config = dict(
    num_hidden_layers=14,
    hidden_size=128,
    d_shared_expert=64,
    hidden_act='geglu',
    moe_layers=[0, 1, 2, 3, 4, 5, 6, 7, 8, 9, 10, 11, 12, 13],
    init_std_router=0.0218,
    lr_router=0.00225,
    norm_eps=1e-05,
    tie_word_embeddings=False,
    learning_rate=0.00418,
    batch_tokens=[65536, 131072, 196608],
    max_seq_len=1024,
    max_steps=3274,
)
Below are experts of layer 4 (counted from 0) of a mixture-of-experts language model. Rows are named router (the router's row for the expert), down (a neuron's output weights, with its number) and show model dimensions 64-127. Each number is 128 + 32 x the weight over its row's rms, rounded and kept within 0 to 255. Numbers have three digits each.
Before each expert's rows: "comes before" lists some tokens at least twice as common just after its tokens as in all text. This comes from a sample of Wikipedia text that the model never trained on. Tokens count by the router's weight.

# expert 1
comes before: " |", ".", "–", ")", "%", "th"
router:157149119168157189169126131110158155092127093125155087186200181117137127112113055148103114142091102133061147124130129118036127098138086101075115132134106125124058119093134166111117161113147053
down0:104095118108075128159054127100093137121135133156127121076122116108192109097145196137105138087114142110168124146149129133151113119145146116094148076128153106107160154166110078148157164080118193
down1:114113131149130168144096168056104195174108125094120081169097120134146087080138129132109114149123166118136165120083143135140135141148135150119124105125162114127120111151128088152136136171153137
down2:081158116095173117143151141127089130164147090109119138095116125119204145084089089197145132158131109149109101148111119155136081123029120145136122139195143139129138090127149154137147115158079109
down3:101084137098065202088079125119086202180128138098121138143144128110083165099152224175143125146129121186119163145111123093135138160168107187129106123162132149156087102075145139139121094136153152
down4:110171145169149107157139138096168140065117146083117152133157098180131120133180123132094122062152114130171135194082066173165087161198153156126097152125133135134162146117156155122155174159172134
down5:138137151118127084082108094127132120156137151122124183120120097120092085131154157159100200141171146177122119094122130146160181111129111099176138157144114159089153169121187209122139171088135108
down6:103141150121142108102191119114172118115146099104097168122132137146054143074060149046116147122087108142138096137126092114155073139122152123083142166140217066145130166121064081088124159074134179
down7:202144179128164129178198135078139156107147124140141190130136165156117116118101088130133107127151089190118131164165159131161110117062134117104097109076147077130210143151136071130161077140095130
down8:143169141175201084136097082184159113058096083144155129216128172094150144135151063116061122137108152161048118130128140093147111112145107157154167140099111125123170120122179152164107126139117083
down9:151144094119106119130150132120117083088172103168132128129138153152176109121141129182160112151166072073140113121113108106135099086131142163155216104122109120161096129171116110074122171099109144
down10:126090113118165142099170109148079092139165153082192131123083130104134118184091151125156154098107118075182133145122162185100143170071108121123142099093158148117161129158144120090100145107165118
down11:130141152166167131122120097143146122215114158117133138162078124179091130143139130119159079152142159115123110085156124104130104141167134113133123095101174116111085084203139136143191136081106150
down12:118075139177183163181072101146131137149132124170162147169064100185151096114089114140148116130108056136116161127143155126141102149133132084158163139122089118153106135143144143089119097097116101
down13:123136124113084113157133153147120110130117147092104129129146098174203148116120150168112140156160156092139082095112083118100110120128142099190111124153182141102184180113148206129149104089144187
down14:124113142129119138124147125089105114080142164174184037182091138061134139148169165141151117166088225085136128102123117073141167089126083128117144125151117121149118107179210141137106124117110138
down15:161169126126121099084109153118172054085100120103167127115179189115102174132136098088153126096112137159140134112131116107171136104100163176099080208126186166143074173123126101175167131154150178
down16:120159111116112098094085118129144180136114057150090145083126162108169133146155103119108189143147116091105150106141194213169076130111076092138142132167155115145070082129093110114100141117128127
down17:051130094159142124160134157129129141216132171149098128170059132076101143158126136136158164100093088133119135159049122161092144095151127118148091126143185088196114085124129187131140072134106124
down18:150127157140097163130099122106116112090135202152140122115144107099130157146074106101210150152117136111147181129107132124119118103108173116085159121145209165126103124182149099100141056144146139
down19:118183128117116161124118101175169159117114117121133124134079103133101126122144151127145122161185102116159152088148107142172148153103146098131113128088108146077148093069097076127148094112101076
down20:139120094128154083128125142136172138183148154126102092142131139156144149155185151154168107188165133092104142073167082104096083113128131161119070165129062143141128156082192133175134147148084131
down21:104096150113136121074207188118153090126119165127085109086172156109075124126110121088102102131154093138133147109069144177113114158180100151105154172158182156095166085194137105114102108107139164
down22:167118083134052132101120111178143141088128158110129221156111177126107106127137155151126037131149102104163137145104068093094165153182139168124102182093087155154137108111116126139105072114217164
down23:124170091124156136115137092106101175129170102098110108082138071130045170127140169122170097156102199151165113183161152105092149120094096149199144096122096090108098129143123140164098109109142220
down24:208125087121134113115117100086106098098102153144163083116095151114186095131144177115126074140114167113080149150176116144109105156093120142132131021144151122091170164143132069135154126091106137
down25:116122134154061180115164159097118131120187135105123106102120115089086065150097091103116170088093062146149166116133153190115098202126109135107181104133166161096134108112136143133143099106140055
down26:167158153159167083113089143139106124144156125120101122106140143126200179149177114162127105080109159156110155125143161145144089133099152124122106123062094095163066114158073160190095158143097121
down27:105089172103093085157106125145113145118135178183104120092097057130110123096140097172161117108138188114175121145099141222099146152129103142098180098134112104068149072109109168186151109134139099
down28:133122088161120132092194162152073105162075116114144099170134134078125155119096134106140155180144071109113116122166120103138071050158165081122094103122149124081082100166139125150086096143135141
down29:159146105141161143084167139115140188149120168036088098097140169169092063155137131065110147105113141126127162116120097099099102201090125154147126172168141126159120077090145055146121121163133111
down30:196119140070025085106152121124166127123118111061109205126165152097208102162160138159103160149108156118097116071126103098115157085122158141151105169121081092142119114114113184116092127135139136
down31:132147088100233134126122197150106158179170112066106173098125135157065163153125128166119120171120108121106100102117162102154120142143161128149151050130115161133140072134110115103123104133078126
down32:054108130145124096151142156090116083173133091111101154151128102157135155147138148100118132071131150164094105071170142120087178156160151145133103193124138186108144209178117149131135166162142091
down33:116104119123143110141130145156166152074120159124190149087072116183075119113122210115166092106134109130154124165153171060143170107187103132139109117122125158097086170132133108102131113131112068
down34:159057109170166144138130095158131153145166150153069123168109093143151129113124114114093147098133103135090175117102127130091081136130107139139033127126064131092153099111161125174137129111109157
down35:168106125114122124094104104122148104174155115148164063159180154076075117106155110120118109081173104143123062117149197157133181144166140108116106108112185145121095096176099121173107125179161195
down36:177144112090170103116164080101158099004153047193145126153097110134134095111156121170153125111150163120149111169112211156158171152110126144113149130169112149137157099172152090114166129136121128
down37:110127103147132129115126133142125111136180104147103160157138120111173106156175112090115092144160149076108144152119063155143173181118117138144143019102085082114126156139121175165109168130147157
down38:112165088143148189131141083123152108121151123135096131088134188113105155127101083146173169151156133172154159117142143183114141146107063096109162091092119127126171139092052114072089110166153091
down39:090119138128106166158070142160127117223111130072089134154115159152161117098174187111143143113146150136101126130072170122152000171130145158166123181184111126083139132093148109102130138114184083
down40:162088184140163134190144123148155105191213156109152111157127105200153110125125128094111139124098139148156147093120124108133079161160149109142117140119127114122163179195108173106135164110094125
down41:072103139114152088094085159093081052132128217113129129148072097110063195149082148151122178150097135099153109094140143141087134134127100115089129105084105047080168126103135137062061108150130128
down42:136090059119123136109132134114100153221072163155115179185095053132152118137120118113124109150115083133116122149117180173159139182078149147153129163133140068113133120173058163115128170185134143
down43:176063153167089129126122126155129064132097136155170160125071111149144151161114145081072084121104127116099122139143132155162130114097133109120158130118134112094157147146120135134122163161141111
down44:100113150171127128119144142149094162131154064175137113127157122106078139157100085127168136131145149104134144116089102122146127114146109042106119055137089116080133131124161224106130137064106165
down45:159143070182141103118154146106165133175185128133163169158129102166116112135147131155151103084178094141122106076157072124148154077131113077076119190086104086144137179132167174120103180123172145
down46:086107075170131119131113149172125205145164112092094114170153157118117157146173080135166133094138097156162136123087081183081111141111032115111044163160182216106142097110139147071113150161135099
down47:193142176177060118107110134106087169113125125100100153093102093117177175195128124096124109106135182150168110161090102126081126060131087120075120150179163153086103151026138104120143150150127130

# expert 2
comes before: "\n", "-", "|", "==", ":", "The"
router:114134145091118128239102097143154117168099130087164088104115104149072111159094171107136105184126158166101149110083188153155103130108139157066181165112145091124154050161125086114155151140135122
down0:150053139164145120103100173087122136032173113161088171111138123115142122180133151147159174109147083114150097146119147112108149077099085152111092101138099104133131218070117136182119140156117141
down1:174172144198205094107120105134139059175123098132138157152091118125146105095132096110169081090145145146152091160121121137132093120129159138143091093198140146115103127078042174126151115144110104
down2:143177113135151161173151137126105136130105166141135093086116196066090144157141178110140154196063187102135182135077138110158069090163126172114139103130148121121160140122126062137074086149162129
down3:128086149068167091148159122158163133094136117124190163135128148118134178117170155097113144063163137152084135171146151105130082123069129126131126182120124080086072111123154112107147137161127099
down4:198165112143165132120159120134124122099166128106149072136154082097179098090159097158143119219119114076095136133142133111181144127115175142120161162159132146068087150172165155197125169144160114
down5:147079100091105110069123083105136137155117151132119181146126105154107118155125145171166178121089088120185144139088134194102094117136070132111117138097103088103211189072124138125126143131151119
down6:126152098141093127157116127171093188151148178137128098064154127169143091066118097131131179128164131138143114127119097119143110078107094123170178162155177139137114161158126130078132181136093137
down7:152087093084203091122113171161114122113160101083102139091166170129103104120117081133143116099173190116107144185124135087138114159131166124111129098106086132133108112076112109147167124122102175
down8:137090116126094145154125168119145106114109124120093117171147104111103118134110138113165131131196129110150133138045069143140086095085125140075123119127123141113115101062089100173102108163161167
down9:116095148177098083145098159135205059127097138165140181149159160143162161131153155053132167150193110055063163075102135097089106069104091130119141138131151150142135052113109148139117104104113149
down10:140072117169069167099146139121151119225157158094130152124115100135179115081132117147080195125121120107097147115100139150105100115086095135118217155109108126172177148190111095117167099116174120
down11:102152151102207110102132159137098187165121106100152136114148102196123181113138145133074158145194126132126115098117097124105098199122125143110146153132119189085162146156139181086122184103162177
down12:165123132098109142106182147142114180096173163130097081123164117148103124132173084085105139097058084098148158140109098124131159134152099134100142139122183132081137082142104146127133161132141134
down13:117072130109053098186068131096131121071129204198166125112168123173168055095169154118128150141072102138189144172130153097129106148137117109117164084139138100117115076087097126094095113148146165
down14:156098128147117133151131119094122129132144133125091102132159083107195122174158143174157108122123130194177118154119194144140069088044144118069133181108116089123094143105173150129143115152166095
down15:126168103103161121177127125157089122140111045122108075093147123186155159169211150138082102136163102105101123185146153135156140128141129147134200168087173096105100122141093102132136150123186098
down16:159127108164157155089197114164096132096132109143147172150104154122129139159130206187107086105096164127177118057106138114103134136130119125189111187153141093102103088109147175132183146154164096
down17:094034093131173130096101123109120136139125108077097140122134133110081081122121140131119130107112178082140076113121192136145122136119104181134143202141121070154212109132135158133134094124136156
down18:156127157129098166095133131143114106102176112176123094165095063100192177217150132149135091079138078119178087021125135127129105080150138142180112128111161074138042099116168162132100122120119169
down19:165142078170103162144150108102086170150114084134080114095074124104123058149138146197146125155150145098146055141076147197140149114153161152158158078190132124148095144152136156131163070106161111
down20:151132195189119135158065148106107134156109212151105072132113085147125167106148153094097096158098138102189102164121132101120135113108149144114135137089112104136109097198153139146116082121167068
down21:140163110115097168105127113110105079186046128118088108136100094105079130072139123120054167162128148141117195127180024161176090125110188093169107113081094098152115106114160145133100136154125114
down22:107116104138134101130089156103098090159154187130083149128128156096155127121078135153121115150103113119121130082113145137115111220217120100114094104129120097168117165083130071117128077105093148
down23:109117118105117155159088102084144200137136181160096047117128100122095094149105157143120129029144141134137116158116122120129184165110117112102083130114082129101113130188134092096129138089122101
down24:124131077113130156154115130164123144144119104111082085143119122168133127120066106226101111180085134175174126127158067091128133098063144102142161192160181125109168111128152115137115117081104120
down25:139112148124152122070169095056138072056116115095186156096074167103182146149129183091165131139062119110104145239120134104136124131134096097049139130068134087150133095125132129184110121129081088
down26:110137084102196087079131136139093190007153096112123161110096131114138165127189153153162176138133182102134126150170090159140062151159132096125116131099162134178158098145108146098135134187144147
down27:100128152173048142098135186134125144130154110121161070181113099135114088087139148119183112106125167157091115114109121129103157144164090116053139148131143153136114139167082158112080131106116121
down28:170145096144099195131139136108135164080255154096185145151112159075130088147150113173091091132144129198116103118147130126148107131101141090141121155166146129101165115080152115173106152116085115
down29:111183096152127107099097148141074102151126116150148090134155144142130161134125133104122219124172128129106134138161151120133120165166131095095132129102124165162133159099177151177129118150122134
down30:153141140117124164102145162136066167203070134165179096117152116167112133122128186141178201127090045086131143142123126157188171132145128105142095187111144156126127118127130134164117122168108169
down31:159081116108082162103092147120144098103109129091169131066169148174108157088111113107144092123139125165142108174125042079149151082072108131160148197128167109090119102151097064103070110200082142
down32:211137055142151121150131131119093162081183136136110185115093110117118131129148139144149135145116114109138153172183174128121123169191118145131175152085121178145168176153125163153057146157103106
down33:188151172121080160089099143173173116115096122123126137192105110108106160159137169103104148170150187102156134153121140089124138126165144094154173164136160147170113116129196099137139073103124163
down34:149111115128093134125130123115100151110136161061071134173149112204105108184120181154184112111094064176161117141073181136130148197149117107098082152125121139158102126134142063110113075147138128
down35:102044138129131105109094149084124134000133146116155068162092150082204154104086168108140178079090145122149148149157139107118141156072105102137137077135101138157134111159128103136134115162112136
down36:118162085111106149107180108105209115144149106106112150137089143132168168191111115123119106179096110109146118065089128123100082064094143170122150108148062116091120096166109114120087125142096093
down37:135047060115125142170126156144130102190120092106097102149129213129162132197109219151165157115140125091108149119126097099155136118106064177134103127113122120168089110138133120116153133076121104
down38:149109088070098140162126115144118174153173137146111139120125101154184158048097203139169058139110189093088092124134096122108117169170136114138109109179124175103146092165122182140079098138158133
down39:128097110134102109094101092096161091114078135146143092186119126105102144101141148073132173111090130116148135101142181167105197155079132079133162164097156114140085110125097109151156110099117177
down40:136077105155192144132160103130090094153139115148152155100117129112131124110138126132067102088114132080092135120149118090164034110101118131154103069095107091140113197095117122115109098134141160
down41:113098145117114153140066125059115150133116116158080134086155143152141087163139118127148135097142107121142190197162072132125100140082095113163147111132125116098108107077135128164099107171138108
down42:108134078111141127144144129167126177113137144104157096113141107184095121138179107158147119136081068136167143173057156111159117143104123154132142137071168127087145118106088069135077083122123113
down43:153081117088141130147138092110147107062123136145117121099156141168099181144110117116143152093128079086168135159174161106089106114055146122082113119139123132150147189089130095156124116115150077
down44:121155142153115081128109136124182143078139136059157097152131120095156084122123120112136120115134158158112156120171109147124135124159117122185149033161188153086092120166137111096162096106160184
down45:091164161120117063197111091142153116107099095170120101146116084154126104128157064144099120130144115142102072106112118079102100133096112092151135098118139192081131156123110108091128164115150133
down46:146133096133149150152155086103145119182144101158099167102141137115151208152074084154148155106113117124115128153142125083119096101120138093090099161092126079176114102065106049111081169131086128
down47:109142117090188162091120105133106145111164124133173130150161151127153157079147118179146154090138167156122091129120100167074120139207151139237120113158108085180179115112097121131113192144118116

# expert 6
comes before: " the", " a", " The", " his", " \"", " he"
router:168131130184062135096108092146160127120103092163079100113106101097185107133106137157137153105108148072148117138117096135111052149116213125133127123072107140163163118084086116106128127139102145
down0:088139087086092090102135130120130127136094128105150148190059181096139062130073154167177132101084123105133112107194107140102156151107149137106145100132159141108146147095179186133128138102096098
down1:096113142157109128089053107099079156190143181159105117156079124129087150132104142122106094105147156101152140087149126093108112176083132113154130192135093099119089120108147128150125110150209140
down2:171094189123183129115129112139161105217135114121107134122130136100116088110185158151116087147141189142087146089123149129088084155153152141165118156138022141145110129075182133138075110179147086
down3:135129156106085148119119067172150193124098174100154140161128160062154105088139155118092139100145127125197116145178215105156101112214140143124153088103130148138111167103170154120127120157073149
down4:132110155151153074116163164156169110082147141103071113119164113141071158162089114156129088111085101126086153147105173092147160207194126142151079167137137100102119157117142094126115139106164103
down5:125067144111165117160148130129111103078107083172121160075158158126113170188123114111119120110150099099117130127127109078105128119168087131132156097133125145148125118118109094080085115156169091
down6:141207126150127144148136108114139130112115051205089110135137104137142121112154143180106058120145139152124142083108101111138106172114170216116156072181134098100100121110183130085149107132117097
down7:122139148126080127094106136118115114100141118176084142087110123111121134077111146084124136134119077083163118164095134088148102154119129124162169144129109162110155089120146120139061105096166177
down8:167147116121153098161112116078127064129141149128131088120141128094115140126120125171128059107154128149074127122143126102105102176136189142107130200159116165125137147097116143174129083132132143
down9:114129098183123152178090149164130089107135078233136165106113150163071140146171125175079185161089068120177123150139106143116122139146114141162160132145166118158142092143097166102108124061111108
down10:053160127135106105058141159108142133090086108160080126070097132105100133134104162085133118136119056144109122118115156101127130129150170164114074163132104105134169142103144156150109135152162089
down11:072155166111084100113111124109158138136147167136125144206146118077130126159171080133116124116028124100128077147117101100179145083124157154113167155135149103124087087146159132142115212145121173
down12:162021182105107078105134093127090101123117115135119133081097106116110166162097120064127117095147161129082094153122088200133131090077126128090127142081096111107141184179079124145177104137168137
down13:121058159099056112109125098111106191122107154100102127111134139162184147119127150048195079120133095111159112128117136102074114158130151154119109132107143111129147112128135062139122088125124190
down14:081123138156089135140156116082130119152129099123134160165109196134126116107136098149158125090164131146106090070150131168126138112137145072173085052128147114104039165119120136111109096084154099
down15:082138099102117112117155152107150128183156154120119097097151082086145080103162140199170122109149152142111156128085105176166127093156146171122140121146153080137122147139153158156134071073118148
down16:067096135125139143168103098082093111108061153119092082063146090179117128153181066128098097108128153161122092073107103170147060066072177117147080129144092124110143156132123138079072063109110173
down17:160072141084108101080124081142095176158117160159147052141133139071178129106110142100153128147103145117064070093173117139129098121091115136110122141123067090115165100089154138096141142153101158
down18:137099110143141097150162110099115091150143095137127229126160151096155194137166077123107146175126146139106086148107136065107146143108109155154189120132127194149098123165142107142117092104102148
down19:171159134138106202052160109133170161096128160097142093138117177154127070102170118110141159105138119112111171100135137161104119110093146097156070144103109070100081112131078124106131199155128139
down20:115098143106141101126102168148163116228122113078088171138114168152133184100189128164100114102170105106080146117131120151168075065147130136156111164158128154127116164127132143144167083068111088
down21:113127126137086116134157136094165141137111129088149047147141113140061059151151115147122099057109104117158149112131121107104148161159098168155073118120069084138058181087145057169129152117171166
down22:106158123057122163116158146118178114135130161144120141135159137156091161123118087127125172084182099100129093134140186166110165125112137103101092156087066109130148105081054198152179142118204082
down23:182103175109167144121204109152150140187099148141181106110149148137090102159120071125107079108055090138111133083151129104144097096044134144109147119100089132153122167165146119102142184147126081
down24:154100111089137158109155113140154049130102111114145072089112168094153113161208135139110134113151145091130089172134127079139166075124115113062163112140088103135115143138129151160147069110111122
down25:074143166126122093179123155097202151151102131126087133176192112105104082140119135159184107106174134142116096141124150108118138217076156144094082116120111092123165115123108096090138084087091123
down26:101110112145094146132170098101096177110105140140121146104114126090132101140153177116080133174105070069111099104111167152145121134123141131093162127132128081098111147128159131113138094130152170
down27:129100156142170051137116129119092098145074124107130068104147128162102139121199067145176142130090174162174113102139132108135141130117071087163102086122119165142131202138090102082105172152130147
down28:058173096119155079077078133100187172196110160089121099120082118085137120085181132118119131134154130112131096168146144123104126106113125152152187201139148131158136063108150153123157155140172208
down29:086141140129197129130070144138120129218164157084112148159100094160177126070067099136096162138097164142152196118185144141100113164133128139166123112160141134172127119148148174147125091068121138
down30:064155168091095124156125132129141172138114108057071140103147158186218109096113059134183139135104107161153113144151104179122081132079140174108056126146172161080135114143150146090122128132131125
down31:163111124159168127084110114127153141085112159084099111158120120135097111116128117099062129067088117134140124112143139179142112146141117092135094129088093077119098072121118121109148183121149176
down32:122181107170068135121031096164099105118187117120158116140088119166167174115119154142129175118144159146100154149145133113141143175123113101138145101125172175123166131094152157115136152107091110
down33:137136142133126150155092074143077102036086147131206126098141163152093159073083118126142091128146122117158138153147158104182072135128146139132134108102136181093113088134208109134108071135140105
down34:114150093122204149130149111125147118153120121111171089177118144155169130161088098149088100135168125101156121171181118171090108164177070169070152094131148125103103169128098160110130170141106138
down35:119149095133186121125112171104144124067118158118136145119166057145125091155103074144153097109112103085171145127112130103151124075165116180124118196119104142107148107134029122151156129155164157
down36:168151110167123187153154106088163132097107138070132107043110138111124162169126134093117115154141164159128223174175146180141145136214161107186091116114131142217122094137122118116114112167159128
down37:125129130147103132129166182074175182096089167118058147114163123079114066157154082102144137147163157130144160084121130061095168132093126145115069173148146140053101132139130121167155135175170165
down38:126090116092122073160093169135117073111152160125125142100138127120133169065159158111178154113140123160160123162134161098087148160115128137106122147113183152127136199170143096155080101158127110
down39:120105167132098161145115145152115142091190134121081172107124092163193173066075106119105140126155110118142126176124078086160106047187060110109175108109181168134133122140147205141160140060113135
down40:119129100127146137188162096146117074109164136099136078176165103131114104116130150076146160136090145154130114086157151215189163185174074143187135047153152155106104134157143078114150121082217120
down41:133084117128127118152143132130131152140149162189157136116151073162111117123125133114144106135047132156153176165120160111112154038087108097145154084105109155150134164121146160198139159122113145
down42:143073063063128075092110145188102130131110168123136154169113106141075121157125070152117171115161109115146140129172127126112175124140087112168150182065079115071158149142117126114092159137163101
down43:140105131141058077143131133044174124086138102127093085140173103090167091141065099111111118076084123086190150108090117106161143143074169139158154144157109146172118089096140082143140115139109156
down44:093107101097159104086135130137155096160147070061096052139147160149130219122088111154141178099177174136101100120150129087106098163106062140149095115160164148161116162085136135119075113079159095
down45:113134165152132103116176125168176127117136105079143116073160169106102084168116131076086111131145139119144097165118155103159066108136146096127148128109121171171137076134097123150168086128163136
down46:106120176112100154118106111187178139130103065143129112155126136094114172102089121164099135145087177163109131101136154107135151149113129116108096142158163084138147135087085092094111158103143118
down47:117135195134104120161093097072131158202154136185108104131114121121124130109195143142116107167180175146132109138089123100050091103104148167171113170113076140136135063143046183124098127090146140